From a checkpoint of a small mixture-of-experts model trained on Wikipedia.
Size: 14 layers, width 768, vocabulary 39351, 237M parameters.
Experts: 128 SwiGLU neurons an expert, a softmax router.
Training: 763M tokens, 11644 steps.
Below are experts of layer 8 (counted from 0) of a mixture-of-experts language model. Rows are named gate (a neuron's input weights, with its number), up (a neuron's input weights, with its number) and show model dimensions 512-639. Each number is 200 + 20 x the weight over its row's rms, rounded and kept within 0 to 999.
Before each expert's rows: a language model's description of what the expert responds to. This comes from a sample of Wikipedia text that the model never trained on.

# expert 34
Capital letters in acronyms
gate0,181,190,191,223,197,171,206,193,199,217,207,178,181,177,212,231,210,183,209,170,211,199,237,189,226,190,197,187,209,203,243,202,168,170,207,205,198,242,223,163,191,201,216,196,175,224,217,211,187,182,182,216,199,195,217,246,160,220,180,233,214,184,197,204,209,191,207,188,239,192,184,216,219,226,178,226,183,202,202,229,192,196,221,197,211,243,217,190,183,214,232,236,190,209,246,227,173,186,226,190,184,237,167,174,243,205,233,202,196,191,237,193,219,198,180,188,220,189,217,204,216,173,189,205,181,143,223,164
up0,222,207,177,185,165,174,232,206,211,182,158,192,183,169,200,196,198,228,218,191,181,215,189,188,188,215,203,206,222,183,172,184,192,241,173,171,207,219,202,167,194,198,230,186,186,173,224,222,200,237,201,188,221,203,223,166,226,156,205,211,184,197,215,177,196,212,178,180,200,187,225,225,179,184,189,198,188,216,198,204,171,210,188,160,188,217,186,214,175,173,226,207,209,165,224,254,195,206,234,166,198,214,188,207,181,197,193,201,207,214,209,220,210,223,180,255,187,182,193,194,234,218,230,217,188,203,208,155

# expert 25
Copula and adverbs
gate0,184,182,204,202,186,203,185,153,202,199,241,170,189,170,202,224,190,245,215,203,200,211,190,204,182,207,201,195,219,239,189,216,207,230,195,172,191,209,205,192,215,194,204,198,205,207,191,205,192,250,199,204,191,246,188,156,213,183,170,194,203,213,195,181,190,199,226,241,208,194,209,195,212,212,208,168,191,201,198,193,171,233,192,195,199,214,202,233,219,218,199,220,192,206,188,210,198,171,208,191,199,195,189,186,190,173,180,196,203,199,219,195,177,188,189,170,232,221,202,197,192,172,215,268,190,222,234,170
up0,211,207,209,200,206,224,172,195,226,193,197,204,248,225,202,178,193,182,204,169,191,148,191,218,183,202,207,244,174,173,210,237,242,181,192,202,174,222,233,204,203,196,221,194,211,229,214,220,216,236,161,203,179,193,223,224,208,207,224,192,204,200,224,164,173,202,196,238,200,209,180,181,205,199,202,227,216,170,197,178,213,199,244,211,189,191,211,194,205,147,220,183,199,210,192,200,241,214,202,195,210,198,210,199,196,208,215,217,209,183,187,212,215,206,212,171,193,229,175,173,168,239,217,217,201,166,217,186

# expert 21
Heading ends, sentence openers
gate0,213,192,183,161,210,225,200,185,199,178,229,215,218,213,210,217,224,190,183,181,170,208,177,214,208,150,218,175,166,167,220,187,189,201,218,166,164,192,190,149,204,207,205,239,235,180,207,178,201,215,202,196,211,200,192,218,187,197,203,160,184,233,172,225,231,238,191,189,193,188,211,231,200,200,156,223,153,196,196,181,190,184,196,204,192,174,201,214,218,211,188,188,202,204,217,187,207,181,219,181,192,215,229,163,189,209,243,231,183,204,211,190,191,203,240,222,192,208,149,216,212,163,199,167,198,163,189,177
up0,188,180,195,157,206,178,235,215,199,233,206,195,234,182,215,196,209,183,203,206,193,194,233,192,230,224,179,178,204,192,156,183,198,197,221,190,176,218,220,187,216,193,178,200,190,187,192,193,170,216,167,197,196,201,258,183,172,222,212,188,183,241,205,186,248,243,217,188,203,217,184,208,198,219,163,215,174,184,196,186,213,198,191,203,207,169,200,207,176,195,220,197,156,225,178,182,235,230,213,207,205,195,221,196,213,207,193,208,179,195,225,182,203,204,179,174,187,199,189,228,194,201,192,181,197,176,201,154

# expert 22
Media companies and platforms
gate0,181,191,236,204,186,169,194,217,198,193,205,211,206,213,207,219,210,182,175,191,208,199,177,186,239,212,203,208,177,163,194,214,200,216,199,212,189,177,183,207,189,193,158,205,200,217,178,189,177,229,178,201,167,201,233,204,155,219,187,247,222,182,217,180,220,207,219,177,196,222,177,192,193,189,186,199,202,182,195,215,216,222,226,187,204,236,200,202,216,214,194,199,207,207,202,221,231,213,209,207,190,236,176,158,209,212,179,221,178,232,175,189,199,195,182,177,205,209,196,200,179,225,207,249,179,203,187,187
up0,192,162,207,215,205,193,179,163,228,213,196,182,174,232,197,217,180,207,227,207,177,153,181,214,175,205,217,178,203,183,187,184,221,189,205,216,187,223,201,215,201,189,203,178,205,224,203,186,174,213,159,176,187,190,190,195,207,196,219,174,181,184,224,154,184,202,193,176,200,185,212,209,226,214,210,185,216,180,199,195,172,224,200,223,189,228,189,158,182,183,225,202,217,190,190,210,196,250,196,185,177,235,190,215,176,219,208,192,196,211,210,210,182,182,174,197,203,189,165,202,214,176,228,215,221,198,220,197

# expert 30
Roads, routes and directions
gate0,227,215,228,217,169,242,188,153,213,225,211,215,184,162,166,205,177,180,190,159,194,216,197,211,202,228,197,198,219,216,168,193,224,220,212,214,191,190,191,174,180,185,183,220,169,177,216,214,208,219,192,194,232,215,212,180,231,169,202,214,220,221,214,212,200,221,191,222,174,208,178,158,209,183,208,192,184,185,192,209,164,211,204,186,177,215,168,195,185,214,185,216,221,214,216,165,178,126,168,192,190,215,232,229,200,205,182,195,225,186,209,180,222,199,196,211,220,170,170,220,237,206,205,213,174,198,178,213
up0,169,180,159,217,203,194,211,241,207,207,242,198,192,217,188,184,165,204,168,198,185,185,163,179,201,197,182,191,158,185,203,191,186,242,180,250,192,192,178,187,198,245,217,227,201,221,178,214,192,251,193,218,180,214,218,189,200,187,216,208,174,201,209,185,181,200,206,201,227,189,182,224,203,199,217,195,196,185,218,191,192,200,184,188,209,216,205,157,194,202,186,228,221,171,171,210,192,214,205,196,187,201,191,168,175,181,183,201,166,208,201,211,207,200,209,206,216,234,214,173,211,205,188,220,197,191,211,164

# expert 18
Titles and quote punctuation
gate0,200,181,264,203,233,215,185,213,250,216,190,192,176,160,193,229,196,229,185,200,212,206,195,195,198,194,229,229,195,223,187,222,194,238,232,203,206,196,169,193,164,194,204,195,170,189,243,219,215,210,192,215,174,202,169,172,222,191,187,244,238,221,191,192,177,226,226,181,205,222,234,213,178,205,202,198,212,213,192,203,174,210,195,220,207,196,209,161,231,179,153,200,216,190,198,185,191,201,221,221,235,197,221,155,189,207,187,215,171,195,179,202,213,211,238,191,202,193,156,211,166,188,169,243,243,201,190,204
up0,207,178,192,232,207,213,174,205,236,176,203,219,193,216,198,191,227,172,189,201,199,186,221,218,224,218,225,191,189,241,198,163,223,183,196,220,194,222,215,166,220,219,182,161,245,175,225,203,219,175,177,223,187,212,168,223,199,218,177,196,177,169,184,201,175,215,183,238,184,206,188,186,237,148,220,234,197,184,198,206,213,196,227,184,194,207,224,215,176,165,221,228,181,222,214,180,224,202,185,205,221,210,190,195,200,197,184,199,210,202,229,185,231,185,211,207,201,219,212,173,207,210,198,202,213,212,213,211

# expert 36
Digits in numeric tables
gate0,171,215,189,173,175,228,220,216,179,183,194,216,212,197,195,175,229,210,203,186,232,187,187,204,162,212,193,210,180,194,167,194,224,207,204,175,181,228,196,192,207,209,199,230,232,210,243,214,193,195,188,199,241,212,201,169,206,195,230,201,213,213,190,252,190,177,220,179,249,220,192,228,204,253,205,227,178,169,192,202,196,213,200,206,212,208,186,204,214,172,204,212,212,172,211,188,211,207,182,174,199,247,196,175,163,220,233,154,203,184,208,188,169,193,210,214,164,214,180,173,184,208,224,250,238,215,207,196
up0,175,199,182,193,204,212,214,216,227,176,191,225,187,174,204,206,200,198,231,211,195,194,192,196,169,169,203,174,213,232,188,213,171,198,182,194,177,219,187,189,185,160,174,231,207,187,252,227,153,203,192,198,207,181,208,178,181,175,176,210,223,188,199,219,163,241,227,212,203,196,183,220,215,201,200,224,202,200,215,215,204,187,156,178,211,216,225,189,199,243,190,165,194,208,230,213,235,185,217,180,184,167,202,221,208,185,200,180,171,219,193,194,239,185,175,196,184,192,202,211,154,190,203,218,201,189,208,178

# expert 10
Passive participles after be
gate0,191,188,203,171,201,181,207,186,174,183,192,193,191,198,187,188,216,194,210,191,187,204,229,186,193,204,200,226,213,193,213,196,194,196,183,195,230,184,192,198,189,155,188,231,211,199,171,219,168,192,185,184,216,202,198,193,199,186,193,213,202,194,161,171,198,229,182,194,197,207,196,196,179,202,192,195,217,216,180,203,166,205,227,193,162,188,196,178,194,184,193,198,193,213,170,190,198,195,189,222,215,219,200,154,201,193,243,222,189,216,212,192,196,252,153,175,172,168,189,229,232,178,199,188,217,189,207,209
up0,162,211,159,159,231,198,229,191,181,202,234,229,193,171,217,233,213,191,210,186,187,194,173,216,186,210,224,187,191,190,164,197,196,186,243,160,189,192,182,179,205,188,203,235,173,193,205,227,216,210,209,200,185,184,167,201,211,213,213,195,212,178,205,176,199,189,187,224,208,204,179,207,192,162,229,232,214,176,208,213,185,211,196,188,202,181,202,188,216,185,185,217,226,190,197,221,236,178,231,216,210,196,210,214,209,213,175,189,169,190,182,183,212,183,225,247,211,167,209,181,185,187,195,219,195,191,222,212

# expert 55
Schedule table cells
gate0,234,195,170,155,223,239,164,216,203,215,180,227,243,185,209,189,207,217,193,167,183,212,218,212,203,193,159,184,234,172,188,176,204,212,196,250,197,230,185,210,228,223,177,210,228,188,187,193,209,183,190,187,201,202,181,213,202,199,218,218,188,195,195,187,204,191,244,179,177,218,203,193,163,165,178,203,213,173,202,212,177,196,219,194,200,193,193,159,208,207,204,192,218,198,180,192,183,205,179,234,203,228,229,214,201,217,219,201,210,207,211,231,146,205,217,199,204,215,223,193,194,192,188,222,205,220,199,224
up0,186,188,215,193,209,222,224,195,172,174,227,202,173,223,201,228,197,190,199,237,160,184,202,183,194,212,197,226,157,187,213,183,172,230,235,196,214,183,196,235,177,213,207,206,210,175,184,215,189,211,195,219,185,213,206,180,208,218,207,210,184,206,211,189,202,199,225,180,237,192,188,189,236,182,195,161,195,218,213,210,208,251,186,191,196,243,233,208,184,195,188,174,209,208,203,199,222,213,208,206,184,215,166,210,196,192,206,201,183,191,200,202,166,217,219,212,192,149,206,184,190,238,231,198,210,191,172,204

# expert 40
Digits and foreign name pieces
gate0,183,175,207,171,207,201,202,227,234,215,168,219,218,209,167,204,169,187,177,193,190,212,180,164,181,224,244,187,221,212,161,216,207,174,186,214,227,187,179,169,211,201,218,207,199,179,209,195,218,200,225,225,217,168,189,218,219,208,182,193,204,183,214,235,220,214,217,168,219,214,223,241,209,205,199,198,190,237,214,184,210,181,187,198,190,187,179,214,134,216,176,192,226,187,172,220,207,201,210,215,190,187,235,194,225,209,208,210,177,209,213,231,175,197,165,199,188,197,225,191,174,213,213,195,230,192,229,231
up0,225,193,187,221,171,186,199,234,200,204,192,184,169,171,205,212,181,204,201,188,187,193,197,190,185,237,193,203,203,216,232,210,196,215,164,236,166,186,217,221,190,198,194,198,198,207,189,207,199,203,218,214,207,235,193,181,186,201,215,220,166,220,185,220,181,177,176,194,208,172,197,190,184,218,180,231,226,216,192,206,214,227,192,174,195,224,209,197,228,232,228,205,239,198,225,220,217,220,169,188,212,222,213,192,202,218,228,175,190,189,184,221,221,210,208,165,223,179,209,172,212,196,186,208,170,200,218,231

# expert 39
Coordinating conjunctions, commas
gate0,176,205,211,202,219,203,222,247,189,203,214,202,210,190,198,228,237,236,187,208,197,191,208,160,231,224,183,224,177,245,211,212,205,205,188,176,217,239,213,197,159,201,213,195,190,223,197,173,216,231,229,243,219,213,218,152,208,208,205,199,197,204,171,147,212,205,220,172,217,174,181,221,188,236,186,172,218,204,201,213,209,202,209,194,202,221,226,208,194,214,202,236,196,225,191,219,198,225,173,192,191,187,198,179,227,168,212,184,222,192,215,180,183,226,196,165,245,166,217,178,172,189,227,174,203,200,187,221
up0,233,206,198,203,192,183,199,199,187,213,181,181,185,170,194,200,196,209,138,223,211,205,222,191,211,208,228,196,199,213,206,216,181,190,212,243,179,177,221,223,216,182,203,222,193,188,194,230,201,182,202,194,191,226,185,215,221,189,217,215,213,197,180,235,194,221,196,184,213,206,195,227,215,200,166,200,170,207,167,242,212,228,208,196,217,160,167,197,198,213,230,194,215,190,187,231,191,197,227,182,192,180,196,227,172,190,193,204,197,200,173,195,211,188,201,222,169,200,213,201,192,196,236,206,227,235,190,203

# expert 4
Measured quantities, sports stats
gate0,198,186,199,169,193,193,205,233,195,209,187,194,210,220,194,190,249,175,196,208,255,225,231,196,166,187,183,208,199,213,193,216,158,146,205,211,228,209,159,220,225,215,207,155,185,223,178,215,204,195,214,206,197,225,187,206,211,239,201,206,207,181,188,230,217,213,229,198,176,173,206,199,179,181,185,186,190,225,189,182,179,190,254,183,189,197,232,186,215,149,200,181,212,155,195,207,190,216,228,160,202,216,198,227,218,218,173,208,204,230,210,205,187,213,208,188,208,193,182,194,207,193,169,219,212,177,196,192
up0,206,216,135,202,232,160,176,193,194,204,179,182,205,212,220,185,198,229,178,205,201,177,189,203,211,173,186,229,215,156,207,196,140,201,199,220,210,244,195,178,214,195,224,207,202,180,205,188,216,223,204,209,202,204,207,163,222,188,191,192,195,191,210,205,176,163,176,179,175,202,207,223,211,203,190,190,200,180,220,198,208,222,202,214,228,211,190,187,208,205,182,230,205,215,174,157,216,191,221,259,229,190,197,249,206,221,185,206,192,209,215,230,215,186,182,183,240,203,208,217,237,210,192,182,199,200,232,186